Weights of a small mixture-of-experts language model, trained from scratch on English Wikipedia.
Size: 8 layers, vocabulary 2048.
Training: a variant of Adam for the experts, 3989 steps.
Below are experts of layer 2 (counted from 0) of a mixture-of-experts language model. Rows are named gate (a neuron's input weights, with its number), up (a neuron's input weights, with its number) and show model dimensions 0-47. Each number is 200 + 20 x the weight over its row's rms, rounded and kept within 0 to 999.
Before each expert's rows: a language model's description of what the expert responds to. This comes from a sample of Wikipedia text that the model never trained on.

# expert 9
What it handles: Opening piece of a place or person name after of, in, or a comma, such as Chile, New, US, City.
gate0,204,215,218,203,204,202,165,226,203,195,206,212,206,206,203,191,220,175,202,197,232,194,179,149,201,206,189,192,175,206,158,205,199,186,190,213,216,205,212,175,207,199,168,221,176,183,203,201
up0,206,161,216,178,232,178,235,143,209,182,221,196,195,172,196,191,181,189,224,200,218,194,228,214,208,181,202,190,226,220,219,209,194,204,194,203,194,229,157,218,210,198,242,196,245,205,217,181
gate1,205,214,199,196,247,197,202,204,206,168,242,214,171,198,204,190,172,206,176,180,180,196,172,189,211,212,216,193,201,198,197,193,221,177,180,172,198,251,236,193,181,200,182,222,211,213,249,174
up1,217,170,215,210,208,217,197,220,187,203,207,193,199,200,199,207,217,241,221,221,201,204,198,222,172,145,189,221,192,219,207,201,188,189,233,217,186,179,204,202,183,226,217,214,220,191,196,213
gate2,242,213,190,204,200,212,167,164,209,213,202,202,201,173,212,203,226,203,198,205,177,213,183,196,209,176,196,228,200,193,211,185,225,188,170,197,187,189,197,229,192,221,193,225,185,189,204,181
up2,182,190,216,204,204,191,224,192,184,170,214,220,177,258,176,205,224,188,194,187,182,194,189,212,189,196,223,188,187,192,197,211,212,212,198,202,201,181,205,194,189,185,201,195,220,242,191,196
gate3,176,225,191,191,244,195,186,213,192,217,188,199,160,196,203,170,207,200,207,193,209,185,226,215,179,225,201,189,197,232,191,162,216,173,180,221,218,177,179,172,197,224,228,181,172,194,228,218
up3,204,205,193,208,223,199,171,199,181,201,175,205,186,171,197,222,208,189,198,184,208,202,211,228,184,218,204,236,217,215,222,192,219,195,180,226,205,214,172,153,167,225,224,191,179,220,248,212
gate4,219,191,199,189,197,207,245,186,171,173,224,159,201,198,213,192,216,203,180,176,218,218,249,185,203,207,211,222,204,201,207,203,228,185,205,210,216,225,187,188,226,199,215,217,184,198,218,189
up4,205,171,201,214,230,202,216,196,195,210,235,188,210,204,202,206,199,221,213,217,214,184,232,242,196,152,238,245,232,195,178,201,202,222,213,238,177,248,219,211,197,210,206,217,214,204,193,192

# expert 34
What it handles: Pieces in structured lists and taxonomy infoboxes, such as dashes before Phylum:, colons, and first-name starts like Dav, Phil, Car.
gate0,200,208,210,190,229,195,230,203,172,190,157,193,182,211,180,182,201,195,213,213,237,215,198,179,188,195,199,172,184,172,229,228,157,195,172,177,203,169,196,182,174,207,213,182,201,227,203,200
up0,221,215,214,210,193,199,225,193,160,221,191,229,163,203,171,215,200,206,197,200,195,259,162,177,184,172,209,195,204,180,224,203,195,213,208,204,201,196,193,215,181,165,215,187,193,217,171,197
gate1,205,186,177,196,209,204,214,198,204,186,178,192,190,234,211,182,192,233,166,225,193,228,201,160,225,221,181,203,203,214,223,172,211,204,206,201,206,206,218,211,206,191,219,194,210,177,202,181
up1,190,203,199,179,200,214,208,233,208,192,136,164,182,177,235,174,224,221,176,167,188,206,218,192,207,205,150,177,205,202,206,202,186,235,190,175,196,207,195,211,186,205,206,183,170,165,204,203
gate2,228,200,205,161,196,199,183,216,158,237,223,181,182,207,202,208,201,174,192,184,217,186,169,182,188,205,223,204,217,226,193,189,206,207,190,179,186,203,189,218,233,184,177,212,194,193,208,212
up2,181,227,182,188,164,222,198,208,197,211,182,193,173,228,212,163,182,188,182,177,244,193,190,210,206,187,220,197,179,242,185,214,175,207,188,185,194,172,205,220,197,212,192,199,194,186,210,242
gate3,204,215,202,215,226,184,182,183,174,208,218,221,183,166,206,202,202,198,205,218,190,233,202,202,215,193,201,203,186,191,211,229,179,219,226,248,204,262,182,206,198,229,195,178,176,212,174,204
up3,180,199,193,231,249,188,207,201,184,180,197,233,193,203,192,196,201,204,202,190,208,216,164,209,185,182,214,221,192,180,216,213,201,226,214,206,190,178,186,235,209,197,220,194,224,221,187,230
gate4,212,213,206,212,207,208,201,211,185,193,187,222,167,209,203,184,221,202,171,208,208,203,162,195,227,207,200,210,235,203,184,181,212,179,216,179,173,227,175,238,225,191,198,197,172,249,212,210
up4,257,221,190,189,217,198,176,168,195,187,189,208,198,204,196,218,177,209,200,181,194,175,222,205,231,227,200,199,195,202,194,175,202,189,179,192,175,220,218,189,185,206,188,166,151,202,204,226

# expert 57
What it handles: Line breaks, spaces and pipes in lists and tables, plus word pieces like the o of too, toward, voyage.
gate0,231,199,204,219,225,178,156,174,177,159,198,219,187,202,200,215,212,249,209,209,198,184,165,185,181,214,189,201,180,186,180,233,226,176,212,201,202,212,171,218,191,207,201,190,197,208,198,182
up0,178,181,198,146,159,196,210,211,234,229,177,202,220,197,183,206,181,200,223,201,201,196,234,202,171,183,223,201,204,193,210,202,154,200,162,187,207,202,236,228,237,180,201,232,211,172,195,246
gate1,196,196,183,223,244,198,203,227,197,146,195,192,167,209,238,167,199,215,221,204,178,209,198,248,202,187,226,202,182,181,214,218,198,190,186,196,187,221,212,214,202,197,195,211,188,216,209,215
up1,238,194,195,207,167,234,194,213,181,224,188,219,204,204,181,189,182,208,199,195,177,231,242,250,193,163,210,192,230,194,170,213,174,184,221,224,206,201,187,186,224,222,200,188,227,199,191,208
gate2,214,205,225,188,179,216,200,225,144,183,167,197,194,175,218,217,205,222,161,166,179,161,155,193,203,179,180,207,214,203,179,197,191,227,196,201,197,221,186,201,167,187,174,207,172,189,222,170
up2,167,193,197,207,174,175,186,186,211,122,169,212,183,192,210,196,243,212,197,226,164,209,165,196,160,216,191,195,191,225,208,198,198,230,206,173,194,199,205,189,204,209,211,180,174,205,214,218
gate3,215,182,193,185,156,206,187,238,183,190,225,209,215,182,192,200,190,196,176,226,187,183,185,192,205,204,199,237,198,236,193,210,253,207,207,204,203,169,186,183,237,194,198,192,190,210,183,192
up3,197,210,207,208,238,200,184,192,236,193,184,194,189,198,222,159,186,196,211,195,197,201,189,189,200,233,199,187,186,178,220,184,166,201,211,185,212,214,204,182,200,197,180,173,178,213,182,201
gate4,208,172,175,204,241,160,199,227,219,199,251,189,168,189,167,210,174,177,200,232,242,216,202,222,200,160,220,232,168,207,194,200,200,169,234,217,237,202,203,193,204,213,204,206,216,230,213,191
up4,203,200,210,167,157,191,201,209,160,182,208,197,224,189,242,222,199,194,174,207,152,171,158,211,212,224,214,192,181,203,204,185,178,184,160,184,194,256,223,155,234,209,192,208,168,180,199,186

# expert 20
What it handles: Forms of be and have right after a sentence subject, such as is, was, were, had, had been, in prose descriptions.
gate0,196,174,189,226,218,218,216,192,221,174,186,204,184,210,226,210,167,182,159,221,177,212,216,204,178,212,199,228,164,191,191,203,203,201,216,183,212,216,194,196,203,196,169,219,172,203,210,205
up0,173,252,244,250,199,212,189,187,203,209,195,199,207,183,190,174,195,247,232,175,229,210,181,174,185,172,192,187,211,201,173,209,194,153,187,218,177,182,180,207,212,190,201,177,219,221,192,190
gate1,207,223,193,193,193,234,201,206,191,194,190,153,153,210,190,189,227,215,223,195,194,222,177,225,212,205,203,221,193,189,179,198,208,174,185,181,193,210,206,211,179,177,212,220,187,218,223,210
up1,200,197,218,175,204,195,238,190,172,215,194,191,243,212,196,204,197,189,188,182,181,193,184,169,240,206,229,204,188,190,177,180,215,184,198,196,177,193,226,184,207,162,192,214,186,204,228,192
gate2,233,209,246,175,214,203,214,198,166,179,194,233,232,196,190,203,203,189,237,164,160,206,218,225,183,178,194,215,199,196,210,187,208,180,191,182,169,190,207,210,175,202,178,187,201,219,216,211
up2,185,171,195,185,190,220,178,178,190,194,207,197,191,234,182,176,214,206,201,181,207,200,194,193,215,204,183,209,183,208,182,223,150,187,211,203,231,189,200,210,204,172,191,192,185,203,184,173
gate3,220,233,195,181,221,205,212,234,195,182,186,256,199,248,237,197,218,216,188,185,206,176,193,204,213,180,230,160,189,166,204,256,203,209,199,189,191,209,204,225,172,226,171,210,204,189,213,212
up3,200,197,183,152,187,166,229,205,154,230,214,217,221,220,180,193,174,202,208,194,179,216,215,212,197,183,212,180,213,176,171,182,212,204,196,173,204,187,185,207,193,182,194,227,169,184,199,183
gate4,189,171,201,187,189,187,215,188,189,193,220,242,213,202,177,205,224,195,194,241,221,222,184,216,206,202,169,243,198,181,231,191,210,221,168,209,190,236,210,213,172,203,219,221,215,222,206,189
up4,215,217,160,200,179,190,193,208,197,199,186,217,193,191,255,161,208,203,209,196,184,156,187,190,170,192,194,161,195,207,218,221,236,204,198,174,170,178,187,225,205,165,220,179,220,244,182,213

# expert 3
What it handles: First pieces of words and names, often foreign or place names, such as South, Syrian, Ar, and UTF-8 lead bytes before Chinese characters.
gate0,141,184,200,204,209,202,175,173,207,190,227,181,189,201,203,179,184,184,211,203,217,152,217,210,151,230,211,181,200,177,146,219,177,188,196,170,218,177,186,206,205,185,186,199,172,195,213,185
up0,223,171,194,186,191,173,227,190,192,202,212,227,194,196,208,236,210,224,197,174,193,219,189,188,227,204,183,253,160,175,215,179,175,220,198,208,222,210,185,164,191,170,189,201,206,190,161,208
gate1,234,196,186,212,235,171,174,226,187,235,223,247,195,174,188,204,233,213,233,178,202,208,221,221,187,172,185,222,208,198,209,189,182,212,175,225,219,208,191,205,215,197,204,219,174,231,213,203
up1,170,177,193,191,190,247,201,162,197,203,210,182,211,200,210,188,191,204,160,209,196,192,195,141,214,181,228,203,216,213,186,221,197,175,174,201,208,254,209,176,184,219,191,213,199,180,183,182
gate2,198,199,199,214,226,221,196,185,210,194,184,194,163,153,200,205,212,187,170,216,220,201,208,173,190,195,200,190,246,203,214,210,176,220,184,183,212,200,172,194,197,209,180,202,188,164,193,198
up2,187,208,198,168,214,210,193,211,181,172,167,187,173,209,175,206,214,201,189,190,204,201,198,194,198,206,209,215,170,194,215,206,174,210,185,185,162,206,204,209,202,173,201,172,180,196,195,191
gate3,222,147,180,214,216,193,199,209,197,193,203,218,198,209,184,225,201,228,145,173,195,198,195,180,183,199,210,211,187,190,198,200,209,223,205,170,203,199,205,189,205,209,208,188,227,196,206,221
up3,214,194,184,202,187,212,197,192,206,176,197,191,234,219,253,202,229,194,214,223,197,225,225,202,204,208,211,226,198,158,212,188,191,198,220,219,195,205,169,216,205,212,201,184,211,194,187,190
gate4,215,206,216,266,203,249,191,169,156,204,171,172,213,209,212,182,217,184,203,198,225,199,227,206,204,175,193,227,218,194,205,149,184,160,219,221,175,211,214,189,171,224,225,168,201,198,213,197
up4,208,201,201,223,198,184,190,193,177,196,217,251,196,171,201,226,165,207,209,165,204,198,213,231,215,214,214,220,177,180,185,193,235,218,153,207,190,196,192,167,175,204,205,198,233,211,194,209

# expert 1
What it handles: Spaces, line breaks, pipes and dashes inside sports and results tables, plus name-ending pieces like -ic, -os, -as in Calici, Campos.
gate0,211,189,211,193,185,161,208,215,207,212,197,206,219,168,217,190,200,194,198,214,149,215,187,176,222,189,167,233,210,175,216,199,216,212,232,203,225,206,180,166,200,162,209,186,176,199,215,185
up0,233,199,229,181,206,185,189,185,214,196,180,209,240,204,192,178,195,219,213,204,150,221,184,198,216,203,198,197,196,230,222,201,219,182,202,176,163,172,229,204,205,240,181,180,178,185,233,213
gate1,175,200,219,190,185,205,213,201,190,213,194,236,217,216,223,230,223,225,215,224,191,200,207,217,168,183,196,139,196,178,235,196,208,204,177,193,185,184,224,237,180,216,220,206,165,197,162,237
up1,192,186,203,178,210,197,181,205,210,185,179,187,173,265,161,216,212,224,172,165,213,204,221,193,190,206,232,214,203,220,173,199,204,191,226,171,166,241,209,202,218,215,199,184,213,188,182,181
gate2,220,177,191,217,203,192,180,164,211,207,192,175,178,243,229,189,146,206,212,218,217,195,194,203,221,196,179,184,196,174,169,216,208,223,191,219,200,169,190,209,197,162,234,170,194,199,213,197
up2,233,238,193,186,214,177,228,201,187,192,193,164,192,211,182,172,220,196,184,232,208,219,194,210,244,217,194,193,195,212,223,222,170,200,188,209,213,196,210,184,224,220,207,182,195,197,205,196
gate3,162,195,215,191,208,178,230,187,186,161,202,209,159,214,215,188,195,184,202,233,223,195,172,211,219,191,200,241,210,194,241,207,237,164,236,195,190,216,223,206,178,215,206,206,185,210,199,211
up3,210,212,217,208,201,213,180,200,237,165,197,181,191,191,179,186,174,209,178,205,196,199,260,229,201,171,225,193,210,191,191,173,198,194,206,216,199,206,235,253,210,199,211,189,230,183,182,218
gate4,210,170,243,227,197,189,218,181,194,174,200,235,169,210,205,197,198,225,206,201,176,156,204,197,230,175,226,227,199,200,210,201,214,207,202,173,183,198,210,213,199,216,177,205,181,215,180,193
up4,210,183,184,204,241,226,217,206,165,210,212,208,229,191,219,156,195,217,191,228,195,234,192,214,210,221,165,211,187,249,202,169,206,166,193,188,217,206,194,211,171,206,213,195,174,211,213,182

# expert 25
What it handles: Endings in the middle or end of proper names and nationality words, such as -ian in Cambodian, -g in Göteborg, -o in indazole.
gate0,218,195,179,195,196,139,196,198,186,193,188,175,205,165,229,204,171,176,148,187,214,173,238,190,225,196,206,225,201,189,175,174,154,183,210,185,196,201,199,200,222,192,219,188,205,182,216,194
up0,227,204,179,196,225,207,235,204,176,190,208,187,200,211,185,149,218,226,193,192,200,178,214,194,177,185,253,194,225,170,185,191,192,195,199,218,226,198,176,177,216,225,220,229,203,184,230,219
gate1,193,221,202,201,205,190,211,216,193,205,203,224,225,181,192,189,199,244,200,209,207,213,194,167,209,188,182,226,220,215,205,215,203,215,195,185,172,185,239,200,200,163,180,192,202,234,196,223
up1,230,232,196,193,177,171,219,203,214,179,221,204,212,195,213,203,207,204,170,195,214,200,225,215,190,182,212,210,188,162,204,231,198,194,187,196,155,257,251,195,199,216,179,224,214,210,206,195
gate2,196,205,224,221,202,199,182,156,223,180,212,218,189,222,176,180,198,218,177,193,213,192,176,189,215,190,192,214,171,182,181,202,172,169,208,164,229,186,214,210,200,228,162,195,201,204,208,221
up2,215,199,202,198,184,216,224,205,180,162,172,196,205,182,194,175,223,203,214,223,215,193,245,225,155,227,198,225,210,224,208,201,221,179,197,217,196,199,214,202,199,217,212,187,198,199,200,184
gate3,209,206,183,200,210,168,184,182,206,129,169,222,216,214,203,202,198,177,210,207,204,216,241,172,178,186,219,209,222,187,157,217,172,213,204,250,205,204,191,229,218,188,175,176,203,229,213,174
up3,184,199,171,179,197,226,212,201,185,199,216,202,175,200,209,219,165,189,181,184,166,226,226,170,185,193,200,257,199,213,199,211,208,179,198,191,222,181,197,159,215,177,225,231,169,210,190,215
gate4,193,227,216,196,176,198,184,236,176,187,185,205,198,207,240,219,202,205,185,175,193,204,213,193,194,182,207,211,192,172,181,197,201,257,198,202,183,170,193,217,195,218,198,219,188,225,188,215
up4,186,215,191,207,205,173,236,199,183,246,204,192,181,178,230,215,184,202,175,192,197,170,207,203,217,201,199,190,218,205,180,176,215,207,199,229,181,196,183,176,210,197,201,203,173,156,161,218

# expert 40
What it handles: Inner p pieces in names like Alps and alpine, sp/Sp starts, and sentence-initial pronouns such as He, Her, His.
gate0,184,156,229,203,204,187,230,185,206,205,164,207,183,224,211,192,143,260,180,204,232,197,187,211,183,200,224,203,221,234,186,197,212,207,194,176,203,194,208,150,179,206,177,207,202,220,179,202
up0,224,173,208,232,169,186,213,167,193,191,181,236,221,182,212,174,210,236,176,167,187,188,190,215,212,159,201,196,201,189,229,209,184,193,229,198,188,201,221,184,174,187,235,225,181,187,220,232
gate1,182,216,180,177,199,227,210,193,203,198,189,179,212,220,204,211,191,200,227,186,176,197,205,205,185,182,181,191,194,210,219,201,203,215,198,209,232,202,159,190,203,243,228,212,213,231,241,178
up1,206,206,207,220,200,176,187,204,186,218,242,208,224,206,215,207,204,218,214,198,162,219,212,209,203,210,207,220,193,212,217,174,180,198,187,219,192,172,187,163,205,182,207,165,250,198,211,226
gate2,196,190,210,209,181,184,234,215,151,227,186,201,244,198,239,197,195,199,200,212,182,211,178,231,178,172,179,242,184,196,187,166,201,214,176,186,203,211,207,182,208,179,220,222,192,196,197,194
up2,176,206,212,213,177,189,217,178,220,180,171,194,173,195,183,226,188,203,212,244,207,184,171,200,170,200,182,184,212,245,204,214,188,196,207,232,247,221,212,192,193,180,185,207,210,195,214,154
gate3,179,176,207,141,177,194,198,206,217,190,174,192,201,176,188,179,174,224,238,217,202,227,172,207,202,208,195,192,207,213,208,170,211,216,207,204,197,223,193,190,224,194,174,166,207,171,232,196
up3,196,184,211,152,198,187,199,188,193,209,209,212,218,209,156,169,172,201,255,226,204,218,179,182,206,215,218,204,213,200,204,168,196,200,192,193,197,230,188,193,231,203,167,197,207,187,234,196
gate4,210,191,159,227,157,188,240,211,199,218,191,180,179,202,230,200,215,178,166,219,200,182,215,183,239,198,211,186,189,163,206,187,200,190,178,161,179,228,204,218,197,195,197,208,183,221,209,181
up4,199,191,211,196,254,265,177,172,208,178,201,187,171,238,204,211,208,244,199,215,209,201,186,214,180,211,205,188,192,218,205,190,190,197,215,219,185,210,200,212,179,189,192,184,205,241,185,217

# expert 30
What it handles: First fragments of lowercase words like s, sp, med, rec, pop, table pipes, and semicolons or digits in decimal data lists.
gate0,193,172,186,253,209,228,215,216,187,227,214,151,155,194,194,214,203,226,235,188,199,174,196,193,168,240,197,201,185,169,216,203,213,218,179,206,201,173,205,205,198,202,224,243,189,207,176,198
up0,202,230,180,173,236,164,198,204,220,195,235,155,229,190,199,175,194,238,210,227,181,213,201,202,192,204,199,200,179,224,205,214,209,160,207,183,203,219,184,175,233,209,187,229,200,198,196,221
gate1,206,207,246,140,217,205,227,203,173,177,182,226,210,183,177,172,221,196,240,176,198,213,161,173,226,204,202,177,245,219,216,225,213,222,230,215,165,190,161,182,226,229,217,239,201,199,200,184
up1,221,157,213,181,198,201,208,213,199,191,163,239,235,225,184,197,210,195,218,170,215,173,208,167,234,210,197,206,212,196,201,155,171,186,228,174,183,216,200,142,212,199,171,174,158,208,180,196
gate2,240,178,209,173,211,201,168,221,180,166,213,215,206,217,203,200,182,170,210,183,175,211,200,255,199,232,209,222,196,213,223,189,188,198,180,263,233,197,187,185,197,224,205,223,189,212,217,144
up2,232,224,201,195,209,200,188,195,195,190,176,212,204,205,183,154,224,215,192,200,227,163,199,171,212,198,227,217,199,188,176,203,219,225,224,182,182,212,225,202,213,219,206,179,196,193,200,224
gate3,233,189,229,193,202,209,219,229,215,168,186,191,187,226,197,211,166,252,201,191,188,205,203,206,204,189,223,247,225,211,160,218,203,200,178,204,254,213,211,194,197,210,212,193,210,188,188,188
up3,193,205,173,181,209,206,177,221,201,197,208,165,223,191,222,191,202,210,144,191,201,182,131,223,202,205,192,197,169,208,200,183,215,203,178,193,195,187,190,199,196,191,188,193,207,197,236,186
gate4,196,214,196,184,200,207,215,192,191,196,184,201,162,202,166,157,161,226,215,175,198,188,195,186,221,183,181,198,207,233,217,206,198,160,185,194,229,205,206,197,173,223,182,230,208,194,220,183
up4,209,201,218,227,209,240,169,179,205,201,193,204,214,203,214,208,201,191,210,185,250,196,211,195,198,204,191,203,206,147,178,173,216,219,234,190,199,159,205,187,201,210,218,160,206,186,185,221

# expert 29
What it handles: Capital consonant letters and h/k/sh/wh pieces starting or inside personal names, as in Ko-h, Ayr-sh-ire, K-aavya, wh-ose.
gate0,211,185,204,181,237,208,165,192,210,177,179,211,243,182,208,187,183,194,196,181,216,177,176,192,198,204,203,184,161,203,210,240,187,164,167,190,239,177,181,214,189,167,190,225,182,224,229,197
up0,224,186,182,205,182,216,203,193,193,191,218,229,218,230,239,228,239,177,200,199,228,207,205,225,183,204,202,202,211,198,232,206,197,210,215,234,208,192,206,174,187,195,229,205,219,206,233,192
gate1,214,204,205,193,199,180,208,200,185,229,189,251,202,181,197,211,202,247,176,198,186,215,200,182,184,199,198,210,179,203,198,209,237,217,168,223,197,210,151,199,212,215,209,214,194,214,224,208
up1,190,193,192,184,192,190,241,213,218,229,195,215,176,181,202,189,182,215,194,201,183,176,248,197,217,164,190,198,175,231,211,180,233,174,163,198,229,224,169,207,190,219,194,218,198,234,193,193
gate2,182,197,202,184,180,209,221,212,212,227,212,214,178,199,223,164,178,216,203,215,188,189,197,187,206,213,187,199,201,174,190,221,218,196,190,186,208,224,182,215,178,185,179,220,165,225,196,160
up2,188,184,206,188,175,164,192,184,176,174,171,162,206,213,163,222,216,190,161,194,188,212,174,183,214,202,217,205,218,213,224,194,189,196,190,214,178,189,215,165,227,238,198,190,216,218,185,206
gate3,210,186,202,207,190,210,204,230,197,228,210,218,164,210,201,189,187,209,171,169,201,203,185,212,224,209,201,195,243,206,197,221,185,189,232,208,204,204,202,176,172,176,186,205,208,227,195,182
up3,207,243,199,205,178,155,197,163,228,198,233,215,209,200,190,202,236,180,211,196,222,193,215,163,220,249,181,191,185,222,202,225,197,209,199,206,178,184,215,218,175,197,187,182,211,172,210,215
gate4,190,227,190,188,213,215,208,165,198,172,218,204,162,175,216,186,195,180,195,205,198,211,173,203,229,201,193,231,186,200,185,186,210,226,188,172,221,213,202,190,189,189,205,220,198,191,174,210
up4,230,195,197,195,184,217,179,218,215,224,244,192,185,205,174,195,198,222,193,187,232,187,207,222,203,216,184,191,198,218,230,192,209,194,158,178,211,215,196,236,185,206,198,201,236,214,215,194

# expert 28
What it handles: Function words linking phrases in running prose, mostly commas, of, and, to, which, that, or, often after nouns.
gate0,186,205,197,218,185,183,171,154,193,151,208,193,208,228,234,222,208,186,203,188,129,150,205,235,216,196,198,188,195,173,211,203,184,203,179,186,177,249,223,225,186,209,215,232,189,203,225,185
up0,170,222,199,175,244,219,202,233,196,219,246,219,199,198,164,223,183,178,236,224,200,241,227,192,167,195,190,203,217,181,201,205,222,233,197,185,191,215,185,221,204,219,209,168,224,180,227,248
gate1,209,171,204,213,228,215,167,225,163,211,177,220,183,222,225,214,158,217,222,223,202,204,196,217,215,196,244,203,231,229,188,169,184,177,197,224,210,197,183,200,210,216,162,193,190,187,197,198
up1,169,233,161,195,196,208,221,192,195,168,220,203,234,178,188,186,203,211,176,203,210,210,162,187,186,176,201,215,162,158,210,234,213,206,209,228,208,205,233,170,203,203,164,204,207,209,199,209
gate2,208,175,207,217,168,207,222,195,165,178,214,198,213,170,226,217,216,188,216,220,203,214,209,211,215,188,219,203,205,190,205,242,210,221,218,224,169,241,201,208,201,180,242,192,193,229,183,206
up2,211,202,203,196,212,179,230,194,180,175,193,177,228,195,216,207,210,235,176,219,179,234,219,187,240,184,203,181,196,185,215,189,221,196,231,236,180,203,213,208,209,228,215,190,184,205,204,206
gate3,193,192,202,200,222,182,192,171,216,175,182,186,198,162,251,206,181,223,265,193,185,199,188,173,215,201,188,180,205,217,194,197,244,161,192,206,190,176,213,191,201,167,209,222,214,158,204,226
up3,204,191,236,199,218,190,193,193,198,183,206,215,180,219,197,218,212,218,238,229,165,158,182,204,172,190,170,180,214,204,189,180,186,173,201,171,183,221,173,155,211,220,177,183,233,186,201,195
gate4,168,223,200,201,175,206,216,213,186,193,217,239,220,222,216,203,205,191,222,163,201,181,157,189,182,208,177,207,189,225,184,204,204,184,206,225,204,177,172,177,205,219,201,198,203,201,212,159
up4,234,204,233,202,201,217,211,214,211,213,192,204,213,207,189,160,223,193,231,230,236,176,224,215,192,179,195,199,204,176,200,175,168,216,188,193,201,201,231,217,193,207,179,196,244,189,193,217

# expert 12
What it handles: Inner pieces of names and words (o in Masao, comm in common), line breaks after list items, quotes and apostrophes, often near Japanese text.
gate0,211,229,205,186,204,205,200,195,190,215,201,226,195,177,184,180,164,216,240,180,178,181,197,205,258,202,202,212,176,173,201,194,184,198,191,228,171,188,192,148,196,227,203,192,192,184,212,177
up0,234,225,205,206,185,184,180,194,185,206,216,219,195,179,217,172,185,187,218,223,212,180,183,213,228,227,212,192,204,194,224,229,210,166,160,179,198,205,199,178,188,184,212,201,197,221,185,194
gate1,155,203,174,194,240,197,236,174,207,171,186,188,215,193,204,192,182,243,171,222,224,194,193,236,191,214,199,204,169,196,215,212,191,213,153,195,234,215,187,208,213,169,203,226,195,209,191,127
up1,195,201,167,183,204,214,194,141,208,188,169,221,244,188,205,227,157,213,218,191,212,209,238,241,215,228,200,200,185,207,191,203,198,230,200,218,223,204,180,193,211,181,198,198,217,215,170,143
gate2,208,192,256,231,190,222,187,216,244,205,176,255,197,233,201,198,183,200,230,185,226,218,184,189,209,191,200,188,195,189,218,199,180,197,192,204,189,204,214,242,200,175,181,205,221,204,193,200
up2,213,175,237,200,206,204,218,170,199,181,160,204,209,240,204,206,162,200,172,232,160,207,179,200,198,189,221,210,233,222,211,222,202,189,201,188,211,205,241,229,186,159,219,206,202,220,169,174
gate3,189,206,181,151,196,194,204,199,192,201,220,228,222,196,216,174,181,190,181,226,224,216,200,196,193,199,202,214,159,220,213,205,249,175,195,215,199,208,210,188,208,169,201,193,176,201,226,181
up3,154,208,178,206,221,209,180,177,179,211,205,193,181,176,182,196,194,228,191,205,198,176,200,190,192,208,206,183,180,205,247,186,188,230,211,225,208,215,205,139,208,243,214,199,195,217,196,180
gate4,196,207,223,212,203,194,212,218,191,168,177,208,195,222,190,231,178,212,201,198,181,249,193,212,181,208,206,224,219,220,228,180,175,191,203,227,190,193,216,196,207,236,202,207,220,186,236,173
up4,218,210,212,217,183,195,200,226,194,182,186,216,207,233,224,200,164,170,188,171,171,185,201,178,267,201,204,197,180,196,201,210,167,214,188,221,185,197,210,172,174,177,207,210,192,223,207,211